Below are experts of layer 9 (counted from 0) of a mixture-of-experts language model. Rows are named router (the router's row for the expert), gate (a neuron's input weights, with its number), up (a neuron's input weights, with its number), down (a neuron's output weights, with its number) and show model dimensions 0-191. Each number is 50 + 10 x the weight over its row's rms, rounded and kept within 0 to 99.
Before each expert's rows: a language model's description of what the expert responds to. This comes from a sample of Wikipedia text that the model never trained on.

# expert 5
Commas, often fused to a word ending like s, or er, after names, places and list items, before and, which, who.
router:40 51 60 51 61 68 43 64 61 61 53 67 33 55 56 59 56 49 55 64 30 48 42 52 43 60 56 48 58 71 61 42 57 54 42 56 60 43 38 37 53 58 54 59 56 49 50 45 58 44 73 52 56 37 68 40 60 51 58 51 62 58 46 63 38 66 62 41 55 42 32 52 42 48 57 56 55 68 41 48 52 44 57 42 38 71 63 49 46 60 43 30 66 45 46 38 55 48 51 48 54 47 31 54 30 57 54 45 55 32 48 35 67 42 67 55 41 49 35 54 52 47 66 43 40 33 59 62 49 58 41 36 51 59 42 55 35 77 52 52 52 52 46 73 65 41 54 70 62 63 41 43 51 52 64 44 57 55 42 49 58 36 61 56 58 51 41 51 50 40 55 51 47 46 64 46 60 74 34 54 51 55 44 43 62 46 57 55 45 55 67 50
gate1:52 33 49 49 40 41 30 47 52 39 56 66 68 43 52 55 42 48 64 35 31 23 43 68 48 63 46 58 44 41 65 30 64 66 62 49 63 55 59 46 48 63 36 42 62 61 49 56 56 57 65 65 51 42 56 60 46 59 51 58 55 65 43 45 38 41 37 52 50 51 45 49 39 40 50 41 35 58 39 55 40 39 48 59 45 37 38 54 45 50 60 37 41 43 48 49 45 45 34 53 69 50 44 47 42 49 50 47 49 48 36 49 43 35 52 49 39 33 50 73 58 41 51 48 53 65 46 61 32 39 43 70 61 47 44 61 44 50 40 66 55 37 49 63 49 39 56 58 54 48 39 50 50 54 47 52 50 55 52 40 50 68 66 50 50 48 33 50 55 29 56 54 41 41 32 62 73 56 60 36 48 39 50 52 50 50 42 47 63 55 48 81
up1:46 59 47 51 62 57 48 49 65 54 23 48 44 25 35 38 69 41 33 52 55 51 42 36 55 52 62 33 43 91 46 56 54 39 46 47 54 50 47 57 45 44 51 62 49 56 65 64 22 41 58 47 74 48 50 43 56 36 45 45 38 46 59 54 36 62 47 56 56 51 51 48 54 63 31 53 54 52 52 52 47 44 47 51 45 57 59 44 43 58 49 45 60 56 38 37 54 50 51 56 40 48 48 51 35 67 53 61 54 40 68 51 40 44 53 38 48 63 54 46 66 57 49 58 46 56 60 55 63 43 64 59 43 36 48 57 61 56 42 37 46 49 44 50 53 52 49 42 61 55 48 87 66 44 34 66 51 41 49 47 50 27 58 51 54 61 40 50 46 66 35 46 41 51 56 40 59 46 38 56 41 41 54 44 55 60 66 51 50 37 60 55
down1:42 49 39 65 51 59 67 46 44 61 56 48 58 51 56 52 42 51 48 54 55 44 50 53 44 49 37 56 41 30 43 32 50 38 44 53 57 48 54 52 39 53 50 47 41 53 30 35 70 67 33 45 45 68 51 44 23 61 48 46 34 39 49 38 57 41 62 43 52 39 53 45 48 37 64 49 58 10 55 52 52 42 54 53 47 46 30 49 49 46 53 63 34 45 58 54 48 42 38 34 46 27 40 54 60 54 40 48 49 58 47 48 30 56 27 71 48 57 33 52 51 34 39 53 62 53 56 46 31 54 37 55 41 48 61 51 45 48 52 53 40 56 52 35 49 46 55 30 62 51 58 50 44 62 67 37 44 52 53 65 46 56 56 45 42 67 49 46 64 57 57 49 69 44 32 62 43 48 60 62 48 58 61 59 51 59 54 32 45 55 61 50
gate2:33 55 53 48 62 44 56 49 45 49 52 53 36 44 45 46 57 55 54 50 77 59 56 51 38 57 58 51 36 55 55 43 41 33 52 57 40 38 76 51 45 40 58 65 41 47 50 48 50 39 52 63 53 57 49 36 56 51 51 64 34 55 62 51 43 37 42 54 28 39 54 72 39 42 66 54 63 54 32 53 43 55 58 56 57 49 45 35 52 38 56 57 49 65 44 59 62 53 39 39 57 51 39 34 45 51 42 68 36 51 62 48 50 48 54 56 34 65 70 58 55 32 68 65 70 38 45 44 49 53 50 43 49 51 58 49 39 62 37 45 50 59 41 39 57 70 55 60 42 41 48 51 59 45 60 48 30 53 59 76 32 76 56 43 54 52 49 35 35 68 51 51 36 40 50 54 50 47 59 56 53 45 48 28 50 40 62 49 54 54 51 35
up2:57 49 31 36 65 40 34 39 41 60 54 61 59 51 62 68 40 45 55 55 62 51 62 61 32 28 41 41 71 46 35 54 46 50 43 35 33 43 41 46 50 49 47 64 59 54 49 57 51 45 48 40 44 60 59 54 54 37 53 37 53 63 40 36 51 56 46 70 39 60 41 51 42 56 56 56 37 61 55 53 41 54 36 34 56 43 38 41 56 59 50 40 43 61 52 48 64 50 47 71 46 43 50 47 64 63 41 40 69 38 50 42 55 64 34 43 55 71 42 49 57 45 54 51 46 51 64 43 65 54 48 59 51 49 57 50 48 38 43 69 56 44 45 47 52 23 43 52 45 57 53 50 52 61 50 56 47 57 41 49 27 39 55 41 41 44 46 74 44 56 56 59 51 81 40 50 70 52 52 62 34 54 27 60 46 47 52 35 49 58 37 51
down2:42 65 57 55 42 47 63 53 58 40 56 49 56 68 39 54 46 55 34 41 54 29 57 40 47 65 45 56 48 45 41 42 13 51 36 41 49 35 47 48 35 42 59 57 48 62 40 65 44 36 36 37 68 44 40 55 41 47 56 33 46 53 51 63 53 48 53 57 48 58 55 48 44 60 57 54 63 55 46 41 46 66 48 55 60 40 24 39 69 38 50 50 55 54 68 34 47 49 42 36 57 56 51 65 59 65 52 67 38 45 62 47 36 62 37 34 42 56 42 35 42 50 57 60 53 42 55 36 47 56 36 57 72 42 50 44 60 52 38 44 41 38 45 37 55 48 44 49 49 69 44 57 33 51 73 54 37 49 52 64 41 51 49 48 44 34 48 45 51 69 36 49 43 40 33 58 36 53 45 50 42 51 46 52 35 51 50 48 63 57 42 63
gate3:35 86 55 58 59 50 42 45 55 26 49 32 39 60 52 58 55 43 63 48 56 44 56 53 44 63 50 57 60 34 37 29 39 55 48 52 45 59 53 58 70 45 57 46 49 30 52 50 51 48 62 44 51 47 54 44 60 39 47 35 43 49 76 58 50 53 45 55 35 35 61 47 48 31 51 59 70 43 55 52 48 37 41 34 42 61 37 42 28 31 56 52 42 53 47 42 55 46 40 56 54 55 42 44 58 39 50 52 48 51 58 59 55 58 60 56 49 59 48 41 33 52 65 38 61 29 50 62 46 36 37 46 50 50 61 55 49 66 33 66 53 67 64 45 44 64 44 64 33 42 45 52 54 57 48 27 59 57 44 51 58 48 46 49 68 39 53 75 38 59 65 61 52 57 53 52 47 54 58 62 50 52 57 61 45 39 56 49 44 56 52 50
up3:63 34 54 30 48 45 68 43 45 61 38 47 54 48 45 38 54 66 37 54 44 51 42 65 55 56 50 33 50 52 46 54 47 50 42 49 63 44 47 41 51 47 56 43 26 48 56 43 51 38 47 31 46 68 76 48 59 40 51 36 48 60 46 20 34 33 50 49 52 37 22 39 37 51 53 52 59 36 41 53 48 45 51 53 56 42 51 59 51 48 41 46 50 52 56 56 51 32 42 48 40 47 49 58 52 65 56 48 34 54 44 54 60 33 46 53 39 55 43 53 60 39 52 63 49 43 72 49 60 47 41 50 46 62 51 35 51 47 43 50 48 37 32 57 64 44 52 42 68 75 56 59 53 51 44 63 35 44 40 65 38 38 61 30 56 46 54 46 40 52 53 64 68 63 52 31 52 52 56 55 53 41 38 40 48 56 48 54 76 61 70 46
down3:47 42 59 56 43 56 33 43 36 49 63 36 55 43 50 49 50 26 50 48 44 60 54 44 31 42 46 54 45 40 73 23 53 55 49 75 50 53 57 50 47 57 53 50 65 68 42 67 46 55 49 52 51 50 53 62 54 45 34 63 61 59 40 54 31 73 47 56 54 38 48 44 60 46 43 53 33 69 55 59 47 38 58 53 46 55 52 56 53 32 59 67 31 63 41 43 60 54 39 43 58 50 51 49 29 45 51 58 43 52 40 45 44 72 62 34 64 44 50 42 63 37 47 56 64 60 62 51 25 48 55 47 49 55 41 47 38 53 41 42 61 53 59 41 40 52 45 41 44 50 54 64 67 40 74 50 49 62 55 57 51 55 48 59 29 60 65 51 57 47 44 65 34 46 44 54 58 49 55 53 57 57 64 43 53 44 41 55 43 68 30 59
gate4:42 52 55 46 52 24 52 45 43 54 61 51 71 61 48 53 41 49 36 45 51 42 50 50 49 26 33 61 51 54 48 48 55 37 40 50 61 65 49 24 66 32 49 58 51 60 57 40 39 45 50 54 50 61 44 42 40 50 50 34 43 34 36 40 55 46 50 40 61 51 54 35 46 56 39 57 47 35 26 40 31 48 28 50 44 42 65 56 72 51 44 49 46 69 41 62 50 44 41 56 41 51 55 56 51 52 55 61 46 51 35 46 58 28 51 44 65 47 53 47 36 37 53 51 49 42 55 32 59 61 52 44 51 39 59 69 55 54 58 52 60 35 79 54 65 66 54 44 47 51 50 53 48 66 29 39 39 57 45 46 34 64 42 60 38 53 25 51 57 46 49 60 42 38 60 35 56 51 47 45 49 53 37 45 52 54 38 65 51 43 49 54
up4:52 49 64 60 64 35 28 41 35 49 59 46 68 57 62 50 28 51 43 47 61 48 46 59 52 51 33 39 45 56 51 44 59 55 27 45 61 66 60 52 54 47 47 41 39 44 54 48 57 44 39 40 65 43 36 67 59 49 42 39 49 54 52 41 50 51 39 58 46 33 42 38 38 52 48 50 65 43 32 32 47 68 48 53 51 60 69 63 56 65 52 52 50 51 43 33 56 54 29 48 57 72 54 49 53 50 50 41 36 60 24 44 45 48 45 46 70 38 43 53 60 23 57 48 51 35 53 34 55 57 55 62 50 50 53 40 57 46 51 61 45 43 57 59 69 50 47 47 53 52 58 51 61 51 59 55 57 55 51 45 42 74 42 55 41 65 46 28 50 49 43 60 32 49 46 49 68 56 43 47 27 57 34 44 48 57 53 72 52 45 44 49
down4:55 56 58 40 71 44 44 45 61 46 44 61 55 69 55 48 42 40 47 52 64 56 24 38 64 51 56 40 43 39 55 38 72 65 39 48 63 57 43 54 55 46 44 50 48 50 59 47 50 35 46 39 66 38 36 33 36 58 41 57 44 41 55 56 52 44 50 40 56 37 46 49 46 35 35 61 73 29 31 40 33 58 40 51 45 57 41 50 46 40 38 35 48 52 45 35 52 61 60 42 47 71 45 61 45 50 51 34 35 33 48 52 57 53 42 62 46 42 55 45 59 32 52 40 40 44 57 46 54 50 62 44 64 52 63 32 63 51 48 42 46 37 58 61 49 57 57 38 51 51 53 55 54 33 56 44 66 61 65 47 38 51 54 43 37 66 53 40 51 50 38 59 32 45 59 45 65 57 59 63 48 60 45 46 68 62 57 51 56 41 23 38
gate5:57 52 40 48 59 61 51 38 72 48 39 46 44 42 49 47 38 46 48 49 50 62 28 55 52 46 30 49 29 50 60 62 52 50 31 58 65 46 47 36 55 50 45 33 52 59 69 64 37 37 49 68 44 36 62 47 54 61 65 49 61 38 54 49 33 55 56 43 48 44 42 41 28 55 49 57 47 60 63 59 49 50 52 40 36 66 42 54 50 49 49 46 38 38 36 49 39 49 31 36 46 51 61 74 40 58 55 44 50 48 58 51 36 60 57 50 48 51 38 35 60 33 63 69 43 62 46 46 31 49 47 47 59 33 62 27 43 47 55 42 46 56 57 39 58 55 41 44 43 47 59 41 45 60 58 59 47 53 49 66 53 48 32 68 51 63 63 70 57 57 39 57 34 45 47 45 70 56 64 48 44 42 62 58 57 46 60 57 54 38 63 47
up5:52 32 31 47 35 65 39 42 59 27 58 63 56 63 53 41 26 48 55 46 64 53 32 48 47 60 41 42 41 45 45 46 61 50 44 45 44 43 47 15 52 38 54 54 39 62 49 37 39 62 36 53 46 35 27 59 43 51 53 43 54 55 53 41 36 50 55 49 52 66 47 48 46 68 40 49 49 49 54 40 41 41 46 40 51 46 40 51 58 56 50 43 54 54 50 37 44 49 63 62 43 56 60 62 47 58 51 51 57 38 42 51 46 53 38 47 23 47 27 61 51 37 48 78 56 42 61 41 61 53 54 40 50 63 55 28 54 47 49 40 48 43 49 47 53 40 55 46 72 39 55 60 43 55 59 41 44 47 60 51 56 56 38 63 47 44 52 50 54 34 80 51 47 56 50 48 69 49 50 77 46 40 38 59 49 66 51 53 44 56 50 48
down5:55 52 64 49 47 46 55 34 46 70 58 57 42 46 54 42 64 74 27 42 34 46 39 63 62 50 55 39 62 58 45 57 50 21 44 66 63 67 45 50 62 52 40 33 50 24 53 50 62 48 52 66 69 36 61 53 57 37 50 40 54 47 46 55 54 58 53 40 43 56 50 61 31 35 61 60 58 60 56 42 49 50 69 40 55 67 51 47 62 42 44 43 57 45 57 68 41 52 48 48 38 54 54 43 64 34 56 62 50 64 58 37 60 44 54 46 49 47 36 37 55 45 53 43 28 60 54 54 36 59 51 45 50 52 52 45 36 52 68 58 62 61 53 58 37 57 49 53 35 77 51 48 61 49 62 51 47 44 47 49 63 51 54 59 49 53 45 63 47 47 44 70 59 39 52 49 42 58 44 38 56 54 54 44 55 44 62 66 61 35 69 53
gate6:36 53 29 62 26 42 47 51 43 31 58 46 50 29 51 34 53 39 47 43 52 38 40 69 67 25 35 70 46 29 62 47 39 48 34 35 39 48 54 37 46 39 49 52 59 40 46 57 38 54 39 65 51 52 47 59 77 56 49 55 49 40 44 57 66 40 45 50 62 41 59 49 42 57 60 54 48 42 49 49 63 47 46 35 56 44 48 69 64 45 53 68 37 56 56 54 52 42 56 40 54 37 63 52 49 32 65 36 44 59 61 45 35 54 53 55 44 52 63 40 53 57 37 60 59 50 39 32 46 72 60 54 49 42 60 31 59 49 47 32 50 50 53 43 47 40 40 48 42 34 52 38 43 58 27 53 34 41 56 50 59 58 56 44 37 49 64 54 54 66 53 44 50 53 40 50 53 44 46 46 59 53 47 39 58 39 50 48 63 58 38 55
up6:60 65 57 32 29 40 47 40 42 69 53 45 54 59 37 29 65 49 41 59 43 58 51 50 52 56 40 42 49 71 41 54 64 58 66 44 54 63 49 63 45 48 28 33 50 44 34 66 53 61 58 49 45 57 36 72 48 52 43 47 51 27 58 42 44 40 50 46 44 41 52 23 76 52 67 59 43 48 53 42 50 41 39 40 42 49 62 45 43 66 64 48 50 58 43 40 22 52 67 61 58 47 54 58 50 33 64 70 55 41 51 52 49 37 54 58 45 30 60 67 45 56 39 31 46 41 49 66 43 48 49 49 62 51 36 53 57 54 53 38 49 67 49 58 51 42 58 58 46 65 47 63 36 50 53 38 55 57 54 32 47 56 44 50 51 54 45 47 55 58 64 44 55 39 54 40 52 58 54 40 49 56 52 49 47 33 46 47 51 44 38 59
down6:65 68 50 35 40 54 37 42 41 65 45 46 47 66 46 41 59 44 47 74 42 50 43 57 66 69 46 43 49 63 34 64 59 59 54 43 53 59 39 60 50 57 44 33 66 47 39 59 64 46 65 51 48 75 47 57 53 47 51 41 49 49 41 52 24 51 58 59 49 43 36 19 60 51 63 52 39 67 54 36 46 24 51 43 52 69 75 52 34 46 55 53 40 57 51 48 52 45 69 67 47 62 49 51 47 27 52 56 60 52 52 44 68 48 52 53 58 30 53 52 53 52 49 47 53 45 47 66 49 57 48 43 44 51 33 58 49 47 44 47 64 48 55 58 43 33 51 57 45 59 44 61 43 49 67 36 60 52 47 39 56 61 35 57 64 46 51 57 73 52 59 57 47 39 60 39 63 62 51 48 55 48 54 55 50 34 55 59 48 49 44 49
gate7:54 36 54 58 45 50 41 65 49 49 51 56 51 38 47 55 45 44 60 58 55 58 44 54 41 51 52 59 61 41 49 45 52 68 68 57 52 46 39 31 35 40 39 41 58 48 46 48 56 43 50 36 34 62 40 45 49 61 39 39 54 61 49 57 39 57 52 46 47 32 66 38 59 57 60 65 73 51 51 50 37 38 62 55 49 56 48 54 54 54 45 46 46 51 59 75 66 47 70 40 53 46 41 54 60 49 42 50 27 36 47 49 53 70 53 55 37 63 52 39 56 64 49 47 60 72 51 29 55 50 64 42 48 30 30 36 52 53 37 57 55 58 65 35 42 44 47 51 77 51 35 40 55 44 37 46 43 45 66 54 51 45 46 28 49 48 50 52 49 44 35 62 42 49 43 47 29 51 44 57 56 70 53 84 55 52 53 42 45 41 45 60
up7:63 42 34 50 54 55 41 46 45 58 72 65 44 65 73 35 41 39 60 46 48 69 59 54 40 71 59 48 48 42 68 58 49 50 52 52 56 36 47 51 40 51 56 46 31 52 45 38 58 49 60 46 44 54 42 52 69 42 74 44 53 65 51 35 32 42 48 56 40 50 42 46 51 48 56 61 68 50 50 42 54 57 71 56 52 44 63 40 56 47 40 49 52 54 58 35 53 48 59 40 61 52 53 61 73 51 72 49 42 43 56 40 58 65 27 56 53 42 38 59 41 43 39 71 59 43 60 50 48 56 40 42 46 43 42 53 37 53 34 56 64 63 50 51 41 48 51 57 49 63 51 52 44 59 35 38 46 41 74 46 49 47 69 40 54 55 54 35 55 33 43 63 34 47 44 58 65 44 74 58 47 41 68 55 62 48 46 62 53 49 55 49
down7:41 65 34 45 61 40 45 61 56 54 56 59 54 37 44 63 63 78 76 42 58 46 49 52 57 29 63 34 47 63 49 38 32 45 45 49 47 54 40 44 53 48 61 45 57 74 33 64 63 50 53 61 40 35 58 38 53 62 44 41 54 63 40 68 65 57 43 55 41 74 26 49 48 52 68 55 52 63 39 51 51 62 46 42 32 46 49 43 48 51 40 45 59 38 47 40 58 37 63 44 47 60 49 41 52 46 35 50 67 44 67 56 56 49 41 45 51 52 43 43 52 44 49 58 42 51 59 55 69 64 46 60 43 54 58 43 55 59 34 50 50 39 50 54 54 65 48 52 61 65 37 45 59 70 42 52 45 39 48 41 53 46 52 44 46 36 53 25 41 42 37 31 48 34 38 41 44 62 49 58 48 55 50 50 40 54 54 54 41 64 40 42
gate8:44 38 64 40 65 30 22 66 70 33 75 41 49 37 52 43 48 55 48 43 44 51 44 58 60 61 53 63 50 46 40 33 47 70 55 42 53 48 41 39 36 58 40 46 59 63 50 39 56 45 55 52 29 54 54 59 53 40 52 64 36 46 49 47 58 45 46 32 35 47 57 41 47 54 35 54 55 57 45 55 59 59 44 66 53 40 43 49 44 50 59 47 61 54 36 57 47 47 41 37 52 41 44 31 42 53 46 65 66 37 60 40 53 42 48 49 53 52 39 42 59 36 51 46 51 31 46 37 63 57 43 61 30 50 52 44 60 53 50 63 48 37 41 68 60 53 54 44 51 46 50 55 64 49 50 39 45 35 33 70 49 54 40 47 43 48 55 53 44 62 63 39 46 51 57 39 40 46 51 58 62 58 37 22 51 70 55 41 37 66 35 33
up8:47 63 56 60 33 42 44 48 57 44 55 55 52 69 35 54 69 50 49 60 46 31 42 40 55 42 33 40 64 46 65 31 50 56 54 38 61 49 60 48 66 50 52 45 55 66 38 33 47 61 34 59 45 52 45 63 57 60 53 44 57 65 60 58 53 48 44 49 21 43 53 47 29 36 43 52 42 55 31 36 37 40 40 44 51 34 44 58 64 29 53 59 55 54 36 70 47 53 59 52 52 31 54 42 60 57 46 44 43 51 64 62 52 55 46 47 30 64 57 58 40 42 60 53 43 53 34 39 52 40 50 70 49 48 54 48 50 57 41 59 68 55 43 35 57 56 45 52 54 59 56 63 61 43 45 55 54 47 45 38 62 52 26 66 33 58 47 60 44 42 46 39 46 60 44 54 61 39 63 51 55 50 48 36 42 63 67 60 43 49 34 41
down8:53 38 59 48 66 36 20 50 68 38 51 33 58 55 51 56 44 49 32 48 51 61 33 53 46 65 58 48 49 39 51 49 47 55 54 56 52 56 57 50 42 51 50 39 50 61 39 47 50 52 55 52 47 48 46 52 43 45 51 58 48 43 53 46 54 59 38 28 48 49 45 48 49 52 42 55 66 65 47 52 58 54 33 55 61 43 34 46 49 57 60 36 62 61 43 51 56 53 36 56 63 44 48 35 27 52 56 52 64 28 48 32 45 43 42 58 48 67 48 40 54 40 42 49 48 39 31 45 63 58 41 57 34 56 57 45 65 47 33 69 46 40 34 46 57 31 44 45 59 56 31 46 54 52 67 41 39 43 49 72 57 49 41 48 43 48 43 42 56 59 53 37 43 68 38 44 47 45 42 51 75 48 43 25 41 77 58 41 49 65 56 33
gate9:51 71 57 49 24 66 50 44 37 58 54 60 47 44 54 35 51 41 46 51 43 50 59 47 47 60 43 55 44 42 59 40 56 42 44 58 32 48 62 46 46 42 45 66 55 52 64 34 60 36 65 42 34 55 46 51 65 55 36 65 56 48 44 48 40 51 32 51 57 55 44 61 41 72 37 46 49 46 58 52 75 47 51 46 63 52 35 57 50 68 49 73 45 51 58 52 45 22 49 26 59 25 64 55 43 60 59 53 58 68 50 31 41 36 45 32 63 55 44 46 48 48 47 45 42 57 52 51 37 51 49 57 46 40 53 53 56 32 57 44 57 17 51 58 43 42 56 41 51 36 53 55 48 39 32 63 54 67 49 46 51 71 47 51 45 41 55 54 42 52 52 51 37 54 59 47 40 38 47 49 54 48 45 40 47 50 55 45 57 60 37 67
up9:49 38 49 62 49 37 41 47 43 49 51 65 56 68 38 53 57 56 57 53 46 54 59 43 44 21 57 55 63 58 78 67 51 38 38 52 58 46 40 50 63 60 58 25 49 48 42 49 66 46 44 33 44 55 44 49 50 42 47 61 56 54 34 49 52 36 48 60 55 61 46 52 36 46 55 56 40 42 47 43 51 42 50 40 57 43 65 35 61 44 25 43 54 58 72 59 63 53 60 75 53 59 57 64 60 51 41 68 47 50 46 67 56 45 54 43 68 51 45 52 33 52 68 26 45 58 50 57 40 44 44 49 56 51 40 38 45 48 48 47 27 50 57 54 59 49 51 55 50 43 53 54 60 46 60 38 44 37 59 52 42 63 44 40 40 52 62 40 42 53 56 42 69 36 50 43 55 46 54 33 21 61 47 69 34 45 47 45 43 44 43 50
down9:35 44 62 55 30 44 37 56 36 58 59 54 50 61 42 53 50 71 73 35 54 47 37 41 45 46 62 58 51 57 54 53 47 38 35 62 60 56 42 60 53 62 60 31 69 53 49 47 56 56 45 44 47 57 48 69 45 40 64 46 48 63 42 57 51 35 55 31 47 64 28 33 42 38 44 64 41 42 56 57 35 42 58 62 61 55 44 47 46 45 43 47 52 58 61 64 58 47 50 68 50 40 48 70 49 48 39 51 34 46 49 61 60 42 58 31 64 36 66 47 44 48 52 22 45 45 36 48 42 33 46 51 48 50 48 39 51 39 56 46 36 50 55 46 50 51 46 58 28 38 47 54 44 49 59 37 37 35 49 56 53 40 39 42 39 37 48 52 39 51 65 43 64 38 53 54 40 54 61 48 40 51 49 65 28 62 59 55 33 58 55 64
gate10:46 55 51 55 46 48 45 61 57 31 52 48 56 30 65 49 46 53 43 43 53 56 46 55 61 42 49 32 42 59 34 43 63 34 24 39 39 51 38 40 45 33 54 47 69 66 56 60 27 59 56 32 57 66 62 41 61 40 46 41 52 52 54 60 48 67 63 41 34 52 46 49 49 64 37 49 51 66 40 47 48 67 60 46 39 52 49 52 57 40 52 56 43 71 47 49 52 62 49 55 44 35 54 43 47 52 40 43 41 48 52 40 65 69 46 54 51 64 61 57 62 52 47 51 60 46 52 40 62 59 50 60 39 48 54 59 42 58 52 71 46 28 55 53 52 49 32 34 52 43 72 57 61 56 47 52 51 42 67 33 45 33 40 53 47 38 54 42 41 39 40 45 60 56 45 45 48 45 41 72 61 62 62 56 49 42 31 37 72 48 56 34
up10:54 57 77 64 30 57 42 55 57 71 51 53 48 52 57 61 38 50 52 64 50 41 59 57 61 63 49 31 43 61 59 47 56 62 57 57 38 41 57 41 46 64 46 39 68 44 53 39 38 48 68 32 41 46 47 44 55 40 44 67 65 78 48 33 37 39 50 54 59 30 67 50 34 48 65 54 51 39 49 41 38 53 50 43 55 41 67 45 50 41 37 49 41 46 54 52 35 53 58 50 63 48 53 54 46 78 61 38 37 50 27 58 54 55 44 53 44 53 53 57 72 47 48 35 62 50 48 52 63 46 67 45 48 40 52 47 44 48 44 64 59 53 47 36 54 61 63 47 61 47 38 48 45 39 45 36 53 60 63 62 44 60 57 28 51 42 52 52 40 51 62 49 57 49 57 59 31 54 43 46 46 60 60 50 53 50 47 56 44 20 53 49
down10:64 59 36 48 61 51 59 46 57 56 67 44 19 38 42 39 43 71 79 54 62 45 53 54 38 51 58 50 49 44 45 51 58 52 45 49 59 43 52 49 56 38 54 38 58 54 29 59 48 48 42 67 49 42 31 47 24 45 36 55 67 41 54 60 58 41 43 55 52 50 49 44 59 46 58 42 51 52 61 72 60 48 47 59 66 57 51 72 31 69 43 65 36 39 57 46 45 48 42 42 68 68 32 47 48 46 38 49 55 58 48 52 47 42 43 65 60 50 54 49 49 56 49 45 49 36 54 59 45 47 57 57 29 61 29 52 55 45 61 53 55 47 52 44 48 51 31 49 49 53 52 68 55 50 52 29 56 60 50 62 41 37 48 60 58 34 48 39 61 63 56 43 44 55 52 81 50 52 54 53 30 54 46 33 53 53 51 43 49 44 55 54
gate11:38 44 57 46 43 50 53 46 51 48 49 51 51 60 57 47 45 46 55 60 60 37 46 52 40 37 50 51 41 44 42 39 37 64 31 59 33 51 46 57 51 51 49 57 54 47 41 32 53 62 50 55 55 50 39 56 77 53 69 50 44 64 54 58 54 49 44 55 28 80 34 62 56 50 52 36 34 65 54 62 49 57 47 74 45 45 48 60 51 37 63 48 36 43 50 60 61 48 65 55 56 54 61 49 56 47 52 68 45 46 48 38 55 27 61 68 83 52 47 36 54 47 56 62 43 52 38 57 51 48 41 52 27 51 40 64 59 45 51 44 49 64 45 68 55 57 60 63 49 62 47 57 41 48 34 56 57 65 50 57 57 42 45 54 53 44 59 66 52 50 58 72 45 50 59 33 59 52 46 34 54 50 32 33 52 63 38 56 27 48 48 51
up11:58 43 48 63 43 60 56 71 55 65 63 48 36 51 47 40 43 58 57 49 69 61 53 60 52 68 48 68 39 39 52 41 44 42 56 45 43 54 63 40 74 46 37 49 50 50 53 49 52 38 58 46 34 55 58 47 41 55 53 53 24 63 47 58 41 53 34 51 47 37 53 58 29 47 50 23 53 45 53 59 46 61 52 57 44 48 40 51 38 19 45 57 41 51 45 45 37 26 43 55 74 59 44 34 49 57 39 51 41 60 66 41 55 46 44 49 48 43 56 58 57 52 36 54 53 47 58 47 39 57 43 37 52 52 55 57 42 30 49 73 51 44 50 51 57 73 51 55 49 49 55 48 45 45 43 54 42 60 49 40 34 56 64 47 45 43 51 44 24 61 41 37 33 67 46 61 61 50 57 38 72 35 43 52 39 45 62 58 46 42 51 45
down11:43 70 54 55 58 40 60 45 58 62 40 35 44 56 52 47 39 50 66 53 58 49 52 45 38 58 43 47 36 58 43 47 56 49 50 52 49 78 54 43 36 52 48 55 56 66 44 45 26 53 45 47 59 72 24 49 48 59 61 46 59 50 70 32 49 59 35 44 36 49 34 39 59 57 58 70 30 48 51 59 61 50 52 54 42 62 49 46 51 78 62 51 48 52 54 45 57 32 54 51 43 69 50 63 49 55 47 50 49 50 55 48 53 50 62 52 56 63 61 56 44 43 61 41 55 58 33 45 51 37 42 59 39 44 34 50 65 42 43 45 63 49 45 58 44 35 42 44 65 59 46 66 40 46 41 39 61 60 56 72 44 38 59 52 45 46 79 60 62 56 59 52 45 66 60 35 59 54 53 46 45 64 52 45 44 69 50 39 42 60 62 45
gate12:51 62 54 69 62 73 49 59 60 38 58 35 41 51 41 63 41 35 37 47 46 36 61 74 54 61 60 40 46 47 53 55 42 51 36 61 42 52 66 60 63 69 61 62 60 44 59 33 49 54 52 37 68 56 44 37 53 60 56 57 58 40 43 42 62 45 41 60 67 38 51 28 46 49 48 40 42 53 56 46 39 73 48 57 44 54 60 37 45 25 47 69 43 76 49 51 34 42 44 62 49 65 61 32 50 48 50 48 43 52 66 57 44 36 38 46 44 53 61 41 51 40 56 48 42 38 55 31 70 44 57 46 57 39 49 45 42 52 48 50 46 54 51 34 59 52 35 45 31 28 39 51 57 36 59 39 44 54 56 56 48 53 36 57 52 53 60 61 50 47 40 43 68 51 54 48 51 48 65 41 59 37 37 54 49 45 46 41 45 51 50 45
up12:36 41 43 37 52 61 71 45 53 50 56 51 58 70 55 44 38 38 58 66 32 47 48 42 40 62 52 74 51 51 64 45 40 53 41 47 47 45 47 54 57 64 43 39 71 29 40 42 74 63 50 51 40 24 53 59 64 55 52 43 30 43 60 45 62 46 47 45 49 48 45 50 71 66 45 46 52 40 48 50 68 60 56 47 60 49 47 50 48 48 33 53 56 64 40 45 66 51 64 50 34 30 54 53 49 32 62 62 47 45 59 49 52 67 61 54 39 48 47 40 44 50 52 56 54 58 55 43 40 51 52 62 49 57 53 60 49 56 49 38 45 41 58 41 35 49 39 53 36 55 42 38 37 62 32 38 51 36 41 27 56 49 42 40 39 43 41 39 43 44 59 55 37 24 42 52 50 61 43 52 49 40 52 70 42 53 59 48 53 33 41 33
down12:46 44 38 43 38 62 77 75 44 49 47 47 57 59 57 48 51 45 48 70 53 46 62 42 44 56 31 51 51 41 42 44 59 42 49 40 54 36 36 51 55 58 11 34 67 42 46 47 44 50 42 49 51 42 77 57 47 53 54 41 56 54 49 59 59 49 45 46 35 57 46 53 58 62 55 67 49 64 45 47 64 29 44 45 59 47 30 55 39 48 51 73 27 48 48 58 50 59 51 28 65 40 43 48 48 55 44 68 47 61 41 66 45 57 67 59 54 42 59 41 48 56 47 56 49 46 48 47 33 60 55 46 51 50 44 53 65 39 49 43 51 39 44 61 39 52 60 53 61 57 45 37 39 54 30 48 61 35 51 55 51 50 57 41 52 69 44 48 58 35 45 34 46 41 50 52 55 71 31 42 50 36 47 64 41 44 56 59 59 50 50 46